config = dict(
    n_layer=10,
    d_model=384,
    n_experts=24,
    d_expert=112,
    activation='swiglu',
    normalize_top_k=True,
    init_std_router=0.0282,
    optimizer='muon_variant',
    beta1=0.9,
    train_tokens=287800000,
    steps=4392,
    dataset='wikipedia_en',
)
Below are experts of layer 4 (counted from 0) of a mixture-of-experts language model. Rows are named router (the router's row for the expert), gate (a neuron's input weights, with its number), up (a neuron's input weights, with its number), down (a neuron's output weights, with its number) and show model dimensions 0-127. Each number is 128 + 32 x the weight over its row's rms, rounded and kept within 0 to 255. Numbers have three digits each.
Before each expert's rows: a language model's description of what the expert responds to; "comes before" lists some tokens at least twice as common just after its tokens as in all text. This comes from a sample of Wikipedia text that the model never trained on. Tokens count by the router's weight.

# expert 3
What it handles: Year digits, word endings
comes before: ",", "–", ")", ")\n", "),", ".\n\n"
router:183149171112121123092100148131197168113151092118062060067133131139141120141124145171126051159122106142163154120147177139177134096157105103099150128177166054073092108143126161094123111115170111117155127199069184100144087133093122111079138110130168126112151165092119173129088138166175087176160098073126123115070139157155159161135120188127119085132136130099110154127131144129191180167103
gate0:130088168123128155102072103120153095171107144158087094120149147122109097177082147163093109143182113131127100135116090129177127114137158153125056129076134081123079118158156146130079207134147147071128149194115170137170149114083092192077129112156106148119138200116165152177116111111165125149101109187068157148125121138184135130148170142103091173186167134103195157143107134135159067157118
up0:132131098099156150145138096151086118077105126129145124114105136160138117070165107107138132124113174100141132132085156108145143092168099144139139107083166132100127109091152056149157107096093099148132106140149143129195108161163145126145164164121153142113121123079102102163121131160061088176148125155145067092146096110114175139187156065088111117135116160133099099110126121142110192119108
down0:188141106118060124113120138096103150047155165076158109114152132152141040082077166223163140127135067137121119168131127182142097195164110106095110114118155131148137096060149142094160081081157126150142078125128123078139146143101074160159103135140091142175117100106128124142161120089154139099101103155176077123150131160148117186133128121066091091108078136081127066122161134088068142108082
gate1:124118136127144115124121140085123166146104148125128169139095136170140116143059129152138154149100136113103174118170134111154101189102160133120149141138106060191167133124078099056126133123118117090119093159133115059116183124144183129102154100138135138074181133132157096110113119145162096079112150144092111127056116140146127135103149136103081221111142053117154152130089134148135141114130
up1:148115069143108111117148140085136092100145139110061118186103111084112157140123139126137172131081162088114120120150163103100155173129181090135124108178137176121141149116137101174112134032138142127140127077052112204153135161084120052133128147123096181103125149091173175122163161108134148110150127091150121167164094144147087108143094135092119142099113134115104061056145127146114122081142
down1:131122105154107084128107115108178122131161118118115097136080139143131100158033196133171100147150181110155132118145143107090121104134106091096170103175105196127159128076096146106121152114136173124117188098077125136190098121102164130192173076155112171121153127181117169134165163123103109111189087145120164097151101135138130192156169131107155089111132170094142073082167085116096132123145
gate2:149130121100147095129140114111134187102118180117171120113078180104119074115126191125067134124124216128171080131150125138121096166131176103068125114111104147162156173103097147143113167139140134123173103165117175125068179107095115128143099107108123185094111129117122146159149116148137144156084081111150094097080100055128148105114108203116157052131075072097154098142174186109115173155148
up2:176111115155109088152121101114100133117148101180103115113142057162115139123102076119179070050125072125111169162200127127126112064160162152151141135092103127162098130124099127113146085187137123136090129125104132112136111142104129112164092143136149102086160119096128143104138104110115076098172082127141081186180155118152111135122188084129101178130123111155126115125146133097109063152098
down2:159148171148096175061137101098053160095169098116105103113091107223157110131103124161156168104173140089089102109102134117137135111110121145064077059145192121092200076117117128113119129156072085206086141180061209069169109121103147179114114135098091089167137160105134149130146189126144119095117075192119149076158163195121136137108113078178123165148091121140125142177122144102145135133119
gate3:118124138150054168123150186081162123147162123085111091106123101118111134173132125178154154124221128110116158119101107133126169128110164160125134103142184115143122134128092155170148198153125120085098119114098132106153159129120112115077100041189111148162155079162091146181088074168175128119112087085120123144111129139140161224187164115174148102124096081153113116188150153128150168127164
up3:127136140099177139104056091116173098144140171101115156140155161151184093123143166074095165168151103180145138095168166128116096158135089137116119163108141091106167084105113118101112123139092087183137118156131137154133126111138146148131122100142077139122111109110112115122107127165078168033106108100148117154120107136075132164142173134081154152110199127167127097118083141124159142150151
down3:144183074109155186144110135108131116157142169183094106135188147100085108142071169148113145104091185064126125120121174102135139178183141120128148160186099107084083130150107163119116096094103123122126074099113094169055100104151158106144154186107109152160135110105101124145121133189140096096127174152099149127115112144153088108041145121112159125158120124102115174117150106152163209096152
gate4:143157174158112133133094177107165111121153157126159161097156112130113138061158150126138139096151152054103183089138134097133146141163137160111147104186112119117076077096155162099093151082125165162144139132136111124091161159108077132097151157124173077084111149149169151133160123148210147153116156108104089121099060127100165102137094121146175126126129150136201125137132166073177142118181
up4:095071205169113157089146099137111156108078131144121140183100138127100082119183099107150126121194154180106114144114176149146141150140085082122140156066140179144108102152122092152126115084119172135108132092142178147052117146080149147142113154094155120124098079094121142091139124115159149105070044105133104139109081097125183107118098121082116135146165117109106165136113145144145079199096
down4:190128180151128192120102114108076147084118124204089127099086083106199134157115122085129169137138132192117064156122136211117089103143131187108146141126121114143153123074153146139157168119109174108149158100153156155107151158154129178093117118080135101150154099070057148136105134108165138086098114101136156139090130123117139173130119098052144125116175120175141085125131147150097109143103
gate5:124186143141155135157075156169056104096081064082107182099147079178141123154094100156090088153191110178147138089156098150117125141043063112089073066116104187179145120159114147105156128157137168182103100120129181132164125139093172107162138120074131142162155150071161053158117122109165156165175094146189164083087096097165129161124082073148157126130146141149118146120107150095163072095169
up5:096144198091115124117168126116143147125182193210150090093112195104116093067118147072138194120147084129085089228129116152122121107227173165154144188098110089125132114154153102092147118084130074106097167137116118145127120122146090173106131138201161066095200158132122175106110153131098093125133167178106090109128123100115117074119135152190151111099099097120087115155076098146149087098094
down5:181130130129120047139152122193133171074138121172095144064099105081145052200142154198137093068134151108153178175083165080094096177202206092108127108103125162127153118063123109126179145095049113107107142070114125082076159140107130116103172123126137075108148097107124092134132154094155111120093185115182158120169129165106148129111125149117118128161131065169120116151038064103096130169183
gate6:144159122101126140121102079129144140102111147174147104166195063129111079127108086186142115107092166118109079131139096099185102073129175172134139180091094087101067094109111160136089113142159127099094127169109102105076124099163107084154131096094122121124129117135203154186144142085179153108128109063107106118085077143149120123169168141095121114137114159082158145155137130109158158112133
up6:165122122162190080072169120107098106145129144117139144165154139141151107186142127181104140209157134103064096073190134094184152139094128160121133204091160109158108178132141159161166117179102129124150085120088098107135117115115080104154099149114099130123102135160116121127096165074122105141138120106147181123172129133095107085150117172106172182165089137101100162090149130117094144159189
down6:149123103183117079170114085120092162107071149094065165059164124107143101110071139118095139142129150146101132139131129103129146114166128175150097131096113128096136136096135176070090060094126149114076142142140129083141117158143124122082119173089120099026154131158209108194122124069084124146130046078143198136117139145159077189056089121127160112144151105198118152136065090163148122140147
gate7:101118085110175114102161121120167116121118171142065172087071165149068130179142128117128104130127152223081115119129153127150119106146123126128114131143103137154112104081130118188136109152101084103084159136218153026167099111084146123158152180123038087130136090123110101140084135104050126083181116124130096153190151104103181115130111044096063115094134167177153136067081132125108146125107
up7:156145088127155100073121180102133141139089141164130118160135155174191123117108136143077196137120077140111131109140140131139085162147088074113069124131132153053115102100133089114121112190148122098173093100131164098117133155120129124145138137113182118102144151079096161118133193130105124103132140103125043136163105129156096181131153102153097147188101130136165203161071098113088101165088
down7:127098164173160160147125108153116161149094124119171172169177150070134125115159131145134171107130145127133156103164125129121101099136127101114162142173102163116135147126115109173137075145112115060168062148150136093020146139125135152066166076106140132135092108131094101121140128137158109121147132156099065110105189142179116125106112103129118075122093091128190173142125118131146181118105
gate8:169129139123170125148112119156145200123097131102148071114108073163125121132086149229180093115145135077161148130088122167100147109162102147158143142132118118071114118153099103091104118146103071147153157164150154158154156095096144190134135117076170169154103150136089136096088147160109156159171126104175070132155105115106145121143187131112162127116101099116102181096120145086098110158115
up8:167189178087194120142116134119117169147100100108114047105125090132144062134131111175146058110160141110107091112106121112166170091117139156113122110116097057090110127121127074135071104106117115152125148100098172128122125130075163167151147128091138125109088129121087121056117108136069077138171103119161094125105096104166164137105191151103189178136119121085108200109118115099101119071108
down8:145155151133179179161089149151062187122106126126092162142103138120136091137164118022143124113153126124077130138152087102139140075056145131121124134105078111148120165162140174111137100139120191163144118194186133135127151111112154193128137081131067145166124150178129153079167083137139168167148101159180149132079123107087068120093082137129152133125097121231164138116112126105118108141161
gate9:161142145136158098173162133165131188142123091096143110119147138135152185151173137225123132112157141118132135170214137121146126198117076164100106166108150110137044124109124122129066177082143164120114162186171155158206117060161149121156126133091142132115145104156138113095122163122164139121079130159109141129085116111182156133159089117156099111131127130114129133189077107140183100108101
up9:126155140197158113170124131131093163091163150122136142116117146128055091147164161071142123103145084071098083109075098219124158104166129131118172068162113075091150133126099127128105102111146078139200081094137094151136180117098163126084194134119197113129071141093131157162167117112141173141170151160110106109147111188111155114013125171144166193140130145109111109113144153150127162144140
down9:171135153147075139077135128067118128157138206168117133099143064143065096112151118250082131095179114121106125078040158120188149101189072139079129139176145076139149060128178094140128114151128093129089106136152159111154147153094166146154122098133139073157096154085119129136121124115111189128136119133156164119163082149150171184143093185118094124110095082131153033100106122187140162111162
gate10:142113086146145134140182091093162167170140098114084171117126178155190101060139122128143166086142157125117116174127190135133145118149149184142076123138185119167149076163095129197133133115126129099128129090125119176146083192117140155166139105139112200167184125122185113157145049166149190109168125085134153118164127089092136135142105049065090073120125183169163157109169130137120061175117
up10:116167094123161088132138172130098104115094176126097091158150162100106124141154098092130129138140127105123085114078112068118098146162138117122146038158143103152101142075139141071179084185099096146126086147126096111085158130142142088149092120158146118092086157098094206072081094163150119135150100139105116133163135146157097162150109164155141101135158097153100103102099145182151162144095
down10:120111088099202136114115101177089151162071128174096116130068112111137145201111133161149141151100144085103144141145138172095132132229098126117106113141108105129151171142108100121107141181168116138158144112161167110151131142112119050127133106131133160166188107118204114162113074064177091080105105083159113124184172098147156117041108090080124118136135163148130122131147181104130144170124
gate11:137117090058109145111129126112112154131121150159178142084078171143199176104118142206138125181087151104163141158151107113123090080096099151117078110114168138188129126142130117111139152040156140147115123148120119126146133124134141133099118087164199093127110164139179103102172135097109193105161103142129122085124154119140147144163099149102108152120135096132084137165112122128057187142123
up11:095149144127122181129079138112185133109046092106075155097165128121140106113098168126122140116159121119130148107144125138119167171133134085100135152147109109148141174087122082112160097095115146122174158128172127166083118195135183110069167065032084085086033123127115183125087158104121043103063134112180108112163127099132092114162134189081159139069153072174114099113175164102182073115127
down11:083104149045153081126116161112110041172135117167064121121122105112145129174187075153115157110136127079106166033174098138070141072144113105173151162060129148143173128075141102122129127128145102171163093147100104070211193099122104102086161125107098128121100159138147152170166082158084125136095177135109107106123085070133164196105145153115147107077120163103171162122177119144123143176075
gate12:129110099133175102089093103109112169109124143136134159160110175132194112100134084130108191148132145121131077146134151120105070155142077122138094196188138118039135195124138110148112141150144108103103136120130093149122149126054116121191162119108110100123165128130108137120173192176099151208159101146116182121079146119133058114124158212127081018103129164144107117159123158146170179077120
up12:082164180120147155176160125174088132121168191155162107143122141089079135107146121145153155154153160106135083088159138133159105171133107101131142142105177130142138125123160094097135135077062180207142142132173186117110174102201135147083104145163142120103137122124134173141125140131124123103062111084110094133128133099083211140106110130143125138160103166148079103139156090129103091203135
down12:134138065133078097085134119127124180106159129135153159092154123172116119124151123127187110149061131135148122121173128194133075052063139126127106119079160111131097105184130151136132156077140075143121107075116110143078089186137094092132127120115151160107124190153158166141108120123116120099090121114139115077100144129137133176141120172177174119208087157128154121155087114145128136057131
gate13:092191155172142120126152164131165120169126123083135102104104172159200193166114070158152145121115115159172122078146081106110168167141159142077099101141084082172184130147118167114153171104134084126118131143124123207116079114099051138103098124131090170072157134143123147150064071157145114128106142131096157109114142147123121172139126091155130062091152116107118096135109126152169108113062
up13:138079092023135109158144127136108138156094133161124125102190103147080111068136149106057089126133171135123134147143115184113086121116113114142152143096129119124069070159153079107112129136144144108123131130135143071164147126137196114102220188108108142208107112130112106126163134103091183114111155123138185152160111171180129087095125130099132150156097103125114118137163083173067151096137
down13:129126202049159130090119135171215108162109124125141120125160181129169154091119136187157119128113120100160165083142184092075156150143174091104167171122147149143145129154094178119160084213102163148151100122111142141086120097090111134080105160134111126119152117086114119159134113131138159109139105134098184078110146088129183159109101120138102134109115088100104099130123100153126092119113
gate14:090129162157158120164143161151091126166162092125145124125149159109150148083085111175101182126140160064170157108154035132113154094156110116156125111128130108100094052119151113103090086175103127081107141146146134165119097139153118110083146101115140147128117117142111162166168169162139144113094126098126115143142158108165154067101123147109151089154111120175129127171160187182139138117141
up14:149131103143180143137139093094095172141096171114193116138161179147161103181091118137112185115035125113149179160151129065091082062112075065134141126131093143134119095113086161087164098093157127074134143061133126111128161140153118099107149114131185116170141168120156186110174137175188206141143145108130094129093141041165123154174106154139109085141150147130163110111134124088109105135171
down14:158135174083152143190140170106109079080122114121147133175136098119173109133184090182089169141066145076068068162102155199118110149172124153078128117156103125117150164150180144191093145134152133112147097125104145103117154179127179127091170053163149157156169130092169124159088118160130171109189122114150102113097116134144112128090120135095179047123162116116160181127131165094061102099168
gate15:114162102075148092154060130198132067102160123147111091074157143129142138172062103148137111116146124149197087155057141117131148106124135160137132146107100097137131140185144221048147115131174172186152133113081125106166156096092145149200102085134146130168200112091096099118137137106111153114038082130136114131126153122108172176079140134121124098101174130089109132149097108179164164153164
up15:125179097087187094163112139184121104099077079126119146100189132127170113137095158108111167110164155131146113185110154114074121111110128088094170098172140171129134171164198150150146087128171167163124130169117157082167179140152090131178118161101096099139132169110117078152129137086082173147099130124085099157120137185085160144067167100111072099099147123115117189170117153157144088151150
down15:123106129133109082125113055103146087107122144112149097080065148126128079076125150112117116163187148164141122105103103171149100124110157143126089099124068090132137090115090135103097139093203110127188077110147190156160169108149162163159117195094151119194083135077120136086140109125107199094078142158130175189184138149086092136193108148068123143102169144117118153118121194118133098156113
gate16:122164133121128140125139131130104178171169147127121118139167118083215110152108099160097121149153104155097156128133100164138160122109160146094148102158129077133087142089102183125129117132101087128185093206190126091191118160127124099084137087113132156074169078085148192092140119144088119141084148130102171145125158106145139214121158109150138138171125092125132117148148114150070137186171
up16:162115179123141150115149203133148130157165112129167136163201187138214103133121091190155094161140115144116146110104126130136092172092174074130158106125182119103167153046144158139154077111099085078166128172183165131133143160115133091140098115091093154093098071102133130132170136150084133107136124102079159153093176065093149171120132128096114105134095154122138103135161106113149132132121
down16:105090134095119146150168150117115106179151173097112156087184070087100140124102060116064130143121142178127136133135152114189041094126089135129121105195200069081124136136139116119116154130106073135141061127218121102122103076126107172083111107113123116115156134140101140126146170104146088171123113165122141144110152134178084144126084091137145139134192133106125189131102190120052160136090
gate17:141137142069144109144171057108121102143138156145149072107113137141099113175119151217112116159093058142151108140123143072068110049155128081187110122062109110139081082070125122078156091142077201176110079169055163127085099122116021133068095139149125168168156072121085161160147113107143122182152111106119144157046143152124117175126135208111219127136121139139138103153142137163169192119159
up17:100096067197089134159153075165102123129106102092172090134134172113111124201131096170167139119174144112160118092134126140156143130169169143069118130161116147109152154054190119136149069135158153109145106118102069113111120158097132143142118135108127180067026142174186144145192141125118074139112159092087132062136086135137058113067113092088162098151157128092086138161126146081116083057113
down17:101103124197058126148130143131164109147178044109180166174113178157185081086117104029151166116140175054118130072135107120110145093113130139116155106103105106163139118115195140108124111113133082174113132093109150082127161157148123173071122175090128129071189166132173184070151137146200145155133110080166137181162102110090139083135123113115122111136127104063105131077098159101199153089177
gate18:133185137124162154077119144123117186113141087048122099157166095111130139135110186170166128129096140071086090114235125091105067147112160152136142108118124148134102166129049140085160073133161134170136090115103116150140134106090163098140214090107116149106105136105111152141132121117172107138164140180135117169024107149105114099102097151127150055085165166146147147126180177073142132151087
up18:120203121155119125083098173132127136077125097122190148126166111093131150134091170102130094122121134078110073153161137085152100132062100179166159144121135127157122120155085146106155084142140145157147098174129099140173033127143123132125167172156104151120106079126180181180110161164170144144161136160125114169095151143083094126098148139078128097082098124103128136090145171076139160140105
down18:172113126129108072129156160080091139079126116147111134109150144049118170152114167045066138134107109109165157075077119110102175178101070126163139155109127149123143116151085119098160127116102086115119150136146123117139117128144137097140151145133155186154120153093107110124120116098168174111122110078132092141145123125101100123149149141199125137143149175072148144163134133154165049133127
gate19:064117150128129127093137154188110120163131075121073098085136120157131183136099161137048122089118136164108085088151097187167176119130089082158116119161113125176106107140113126169135144119157083108153134118101148121134163117120183125145197131115109099158091103132159162118079149066153051082085165071114102110176107175110172164124155146163176164092161137184164111112093166154089111102164
up19:187114116087112156190107094168123146105205139170135129140100111104114059151088167111135120142142134127092156162152109072105094121148112177108154147125162124101131110136097105121089152155088115135053053113174122155170095123141069113141135114130149167188134129126118119115157111186111187140125152184087126161118181136108143160125145083114144147155146097123100161120181089130139144150147
down19:165149118140119153099122137110144142137205181133068104157092157108161163137122109048126124114152051162136153087125103102107126093121136141114193185103163074122119122120103156162117155155137145148127159085117145140148177187155185151075110103055111164107166111156161169144131142105133120162144085143123112172093082116119105152116086161152145120153145089141189113123134120031142125164114
gate20:077159128135096166123102127109119203140132114136107122161119110096167123118139093126108095149105111071187130127079116110123144091107162115117110085159072047115121151142126161149090169086114138079209146129061099149151076146150126089158140133090202132160188076132134161075128192122151094152190148115124092126117086178075137141140151096163138150109119152148098138092098058159122202142136
up20:157146149158190105167135149161153169148120123137097141108120053193158128131177060101124122101052152140156112158037065131119150087151097137164134146154129133122151176199094145152088073084124113084155125139123107180122119141169169101143097048111153174180159125128122149078072173122162113149173129182138069089119087200157177152094135113149155142104156119164140161079159107140124146167124
down20:095143106189118118142154078108169126109050183173189131162119087108076149138113187100190100144123141197130169143095127173157106152069108161095115099134111166199117100143144177136117087159091081145103179120136095165107180163166176118134170210162126094115145148140092119157096114128127130112134114151160141134144070107105146162135124094144102136148134122149092110156165165146143127180136
gate21:171103114103167114131143101119161135141134152142187183084158157113144134161158134184112113175159124142100150130109072139163182072046144121093107068102153111148087136121121115173146136102053077155174137121088158177111149169111146065127097122154113107170133093142182097139134135059142127169138114082135124104174112126170151179116203087137149090092115154088124131142158120149092134148202
up21:114085134085091110099153111105107132106145108131222128095118098134091165171154065136111097175148145102136168173136168197110149122097174101159115096107127154128088119102131102152135126114146116105110103155142172128135117192159115182109095139174147133111117049152167142094195166174149165141200124127050110094144185121172152147151194186097157117152115129144143193124148129214110138081150
down21:121069213128082199155139123133139091101108092160138133120186098157171092134113099149176146127136185168153147186094077167187123122126111089133038075141184128191161164131142127180099130121124160071098110054169132114127162112161132134180094038147099081085125125068150073112139144097065102101160152105164121108091123153074099064095202098094126091128128125093135148121145137112081090140163
gate22:187115156133070140084085112091131103134148114158134074165106082137152172149117148178169153082172121110128062135132191178100100102137093177138137167126155119186186103076122131065172139129133075138129096126157167060157096124134099086134128149180093145126126080182163115148128136153121139109097121126084118181137135098134127113128118121116139137088143184210182130094112199102122152188161
up22:173154180079121117171096046138097100117095165166159145101115138134098104129136180182114146166175193133143122116089180106117113102122064140157161109148124191073201119154150129110124091104091161057137100075112075129156107106162083133126089071094093126122123071152120109150166102174123106116102159121088083159133108095093173121135090182133145077139139074145141095153190102103095109076170
down22:094189102113096150113097118114132140119129118087105097143105071173162062147123158158087134158124122126128088133127154113122143142140078058168076148140170130177132082079139075068139118171068153145149174129133176099099146136126143104095123160098156122056102113116130175185152158061167184172127126140148132109156095128208091165141121106140162135162189176129109118118119117090125123109129
gate23:132115172153079166137113117111115115141144099164084090112081178158093113063098122160093093091090144123133156134169096121135130100158157129068122180104179170167112082147158171132121087179088139202074118119187128124111105116135156175168161115162101089124170109168105118093146179158122119091123136137141117099134187099111078087155108118100143064161141142136104145140122124070146116094149
up23:145130105121154118141154135093158168143094170144154142089076107095125136103173133118061128136163085136135065092121166135069122152167138102109102065139107124153163164190123137176126138117169078114156146095122122214086156142066134126078096174085138090077104091069122146125123131160088108115116164135114180167148079136185094113108152109100183160204150047099139073128151111144159179149151
down23:152122026155130125108131171120102108106086098180078133095061172152145157112088102141157173143161084134135095093115168121099091174082155094182101149138081150111162128135133113114186157167099141127107152124110098154139147171114125119119091155100145100088098190164166090155145112073116122152125167177179122140150200110151110162135088069116149150140119144125116142165122090126176082157120
gate24:114123182055091138188137137133156180076165122185140151106133119130100132123175088167151119147111171178066196165109138111165187132142142044136126126106141122135107149168096122099090149153107107124153136151056090133140123150174130176101157118101127118177140113144138186116116145133107128161169151074078149098049126130110129136116138091123129095182053124114170123149134140115110255138154
up24:139084134076073165130130095163095207129127129174116105120100163092119126174116122161188118148126073125106133169113146085151176154214123150131114134138107062101152106107118108104138151132125064066094121100077055084053141180105133118101127129111114145106135158155093176099141143093157101123160063124163072162136145139105159144135137161162134197134119110101069123132150081106059158136176
down24:130147140195141095126152113114113071107110185106124157055144153134121174105131074119143147089152126107141136125088027093162188131153195085110143133207055121193144145166157121153136113109159138158090140104111088133149116178158161138103132164167126135155153115109156180077110160152156161123077120146102131150118108126154082122108128180130168111083117159119118157165147150151160174131106
gate25:127116128121130137111105129179191129162119154152159141103119109139113085159118139178122135133132190134129167165102088096097125104104127151144088149111099147077162099082149120127099096137125110119082110174154121064143142136062099169165110189159109201171113115104048128059148166174140131137170080182111081143113098131114141152087095136131166056179202182133148103153083188158098146192072
up25:108159143108165137097171184087059116089125099094154143160144103107092122141122162123104123090113103143138159089121150152152083134148120149111134148129151134155193150157104190115139177103209151172183121119090139113098124084179133073086154101129133113178135122083136107186125089102103171150069145112194180106138124153155133103163093120094118131087119071138175147092108037179149141138155
down25:134145126139134176153167090104067167075090181168145191147127127177115104198144103065061122160140148108129123153153118106143095120115120066142078065111138129143160084118089095156151143076121047132117070125157151179108123124164184140166164114111196118118204059047122148094171107158093101095160180123138108117121146099136165172134095109146186185089109153132185126129109153081197095205116
gate26:093182153085171156147139117148069129151183130157151129072098076202134112105158094174115114115159147139127157155103114138144124167117068128147141161106148129112176096123135141158152106047052119119166206147124104115077114148112166085128182118161092128156127140159093149150091101087156136121167120112117151152094135236073145131087136150173100096166076156091164168129060129077104078148183
up26:123118163085119178124142130109149184087055110124163122075136148148124151135159168141157080161131132143140133163191118138119195200147104102161085172126135190132156130092155062104188098073111109163174160069073145130100099157139107092131139115134096083085163086133147117147150170109121095101095160142055136154039109153103080087121179111121137080176078141151092098161182092121138074138119
down26:110168081098138131129209143167143129137151090109114075127133121138149100084174135144127156157125128120083151093139143142115125086043059136149147078154136161124139142136117184170148105136129096057138180093089144090129134122169152126083129125151114053176170141130131059107149108179143172122083106113106150131158097208143100110107082154143143135125132106121068145136142096109119139135164
gate27:185151109129162123126203165126103132131132122096117115092089178123137167117104101191145133111160153157164090121185117072111133132087105075156129110123141103146155091167129122133062113101162104167127118072139149150151082101130054210078090123124157150032089099150086132098093114118166109131135135094104161073084167106105120158214156119128134164172194163144109174113098111122081126163128
up27:163126148125096158129118163094043135085134093143171105127157127130157142139097139140114139110069163121134089117140143170137138101134158150185125126151160040176090079172041114149128108106135137143130117142136163139077112147099168116119124124107165101097102101150114160149134098085125109150094110132117097119110147101135084163157187062077179137153091129111131165142145154172142126103120
down27:174127180114091067140188105105057182121172134089122101110130130126166172133106079107077112104158099106215144133130101120161112106085139125134099083123144077055092130145144158155138130165092100127157132111121137081107122129159165151100085143132125157117142182138125092137145181177125055131100089151186122085102168157103091113179138116121171139147104059092100126149063130104115199127123
gate28:138125158138103068090072121124150141136160155128141149138135166193129086157156176165159111158130093106136096130104102143066048147131145101097092142141127058103086081113093149145166171161148042110116115133113199170113179149096146194125140128104095145055091147148095160116147123111162135128097110156133069145102171152156113153145137099150140112106119134093103148136135106109146084097085
up28:091103126114137109142146087093165109095149112105096150129173166172138160121140121183097075104119152124112168140162112126178141063106122115119189076153134151141105159164118141110113096130103115114134128105110106202109091164103158117093135129120148162122154154082178061090064050137102099122130056114116151092079121103071181141090105098093076137139121104144107090147098150072060145195147
down28:105122178141127139181128137130100128126161102151086096161126145133135136100084133093093108159101111139087099168067150080146107110074074125135100107183124065197132175108130079107136104151091102099091071121086123110144211130092080126153127117101149189145092133138143167146144164129136128132155114109181158188127152164157187148094119110097077102114090046144105117083118104112109171165117
gate29:186152160118165209097124139090195172122149107183125127066116092124061118105081108108225128140142093131118079119152178176111103166162195096081129183141170091118147123152104097138117160135101133160131075119135158113108143157076159114089156117169089171156179179165135137157090089131134102110121096069147079133068093159081121170133098121061138046096115116141152068138124132110198146155123
up29:109164140123103123093161154199090135140126162082150099198133111138154205119106156151186219142122079069155125151130134129188125101083102148108091106183125097127130109118144120142174123136111139112112143150185070163153107118179165043144151120120188130135135082119171107061095110123120164139117159171183193132138135138161092110152138151142068096128175108148128171121120221148119082165134
down29:151117115132122088114139119161145176142146137137132122158117152185148156116097138094093142116147102117115107141105142174077116174107124070065172157124125158188102145168153087108163157122143140131156140133103098106142117146133131103150153135150070152122176141140096101121124123134150159186128108166125129144082120156158113110124126132128144096138082123088151183071130153181142165158127
gate30:145115171135140126129098147118058178114156089120166212153143082151131116111134151091142096108090087116102164089131176138113124131109085136209201145111140158087122115111151148076153140166103153098120086184152185120096149155142130171068133091170129137114144110155136186145134126188182177108083176085139081175113107144137137128117112137148112122083117135124149158094128154087159157125187
up30:135105166132121115129197137129186135087175123125121149125180144153077093145134159144129117138218092165085113164152170102119117151166140145108124120117132147148156145107172149119168147133131181103159194128107114104136135081143099062128168117139162096140111134168136132198166117065100122123101135119161090218111109145145100192147118190130125097129106086113108100171075113079113210183104
down30:100148129192173154077181136114116125043105053168130171157133134147111115202164100184115091164115125185048140173128121143076139124116166144106169136171094130132118136093118145149127141163113146123125158126160142137172139201087211166151119132149131087122105137151065124147129118138078128155157127255200158075117180172117056117110172115186118107095139129129145097150104128182145157084143
gate31:113094151087157085091148141130117181144126115148158105111116089100118143123057176100137098129122076113116103134147135159122159161060210141155081104100112111138074146145136114126175129107068179146062120099146153130150151096126101131182127142147104128112087106172098132151118113141113160131118096186146122158090116106158119152172169137130117112138123132138121096220151119130142155128094
up31:215144117140146116139107100193144155134149140169192085101091139139159100175108156096146093124054143184109149143112130202149165135066139118140104125135099098149107150164117099144160037111133139163112163069093111123116130087115146144153089145069139162095164110169072110136150147154137121116123182161157127146110099184167127155127140125136161081158160176140154124116144124093140128118113
down31:143130136106099127109154114115114092087103124139150115163139153087119159125163135069115046137053111150105105199162156166186159118015110120105207142121166139102142154112140126199188106147112147106144135150117110087148083130164151104143159108197085132166154145167137120166095105124160132085166159166140120117150129121162133156157063173154115116175153140160199171071124109120123132124132
gate32:129141199167121092160086145078104123111098142174140154129151181169112123110101089145142123157080135158114128081137128102138106143108133114198140137160088105125145119074117131148107148097158123115133157132106142128174103125117121115109089122185100134125129121150124166123102121164082110185122157140127122083073098164174119172156133196101143109139083108146095171186124158107156167165092
up32:086125133164130118141106109137126119085118106112100149125088132138162123141166093131090080108115117103130081137174151117141078117144132165148154116103152108135073116060154123165113155131159131098134113163124080102138120135117128177175134151139108156080102147130082154116148123147089097118116125169160174073150126153174100126139143134155068165168131174162061183070021097169114178141099
down32:101091130096125151089196130149127118089143107137139085105162143157156187141135128063160106104172090209071163116136085166099117092145125096157068111153083163136127073138170161121102194135082123127140124087175103132121123140094122137179130114087170108060175163151119097150152127176119109201121111085115118138117136137124095111166148193098073136123118066128157129150174095123054153098125
gate33:099109161115119153112111098098112142101164110208131111110113058078143158151128169157118039151146166131112120106090138121099165121125109147096150098162128138140103093129119138096120145193115202141161118173062154091151138143123137155123159158140130102093138091124142091139121150105125168107080105115133173092153059155154120170092115132145134140099168103157102096151113106086143113120105
up33:178059132159143074047167221127104104131146116080098222149138128178124124081128125165103148068120136122139125198166149128118152167132162119180096151114168136120168127164131171154149185093106101098055107109178117180098114145128102164107139143127103176121123139160176144093030069122166112157116093088065099158186126099158127114162164093124122150134128175137149164184123153117144058115146
down33:023148121150076130136173171154121120121105138122122140157136120094134110149158109113101096127137164110077112147185122138111080110154133132112136117124178128103115126025125196125148132137183107137085089177124200135098122127182063057107192108159119178106133116122128110132123071075179150089133184094142139079118120157095142175124172113108114104144156131144125100115071099141128105166139
gate34:083120162125133110128140153147155159133129080153146116126152114059152123105109108172138102068085114104134076128124162151117114121111158084089132129166169138090085088103150121107112132081144128078154083093104168168151129099085096134074150115162106118161099162138110081096129143142190155107138075135088135141101150145136095072134074144181125101212091125139073179140123129154156172135085
up34:134155133085112093108075064131140129123115169079114131136101122169090145141141149041163113154145177127111133150131114113113116134182105099155113117141064138147145094130133089091136170162130104152099159153132164121125079160131111100149123169118164121120139086095135200141127079118060122123087133131176137114131137084128102171109183130065150127102165155155188126044130142145112126179125
down34:089175192158151144168120120113176179153140116143126142157140123132104158132180145158050158133132150067090114149157162110237151149159138130179167115183147150078141127127107134121116084106129110132152145174110145169120130103124118155118119134152142144078082156113126156125125090138165111185106175137111151150052095094105209170157108153113156093134102101171132176117182090156153069144121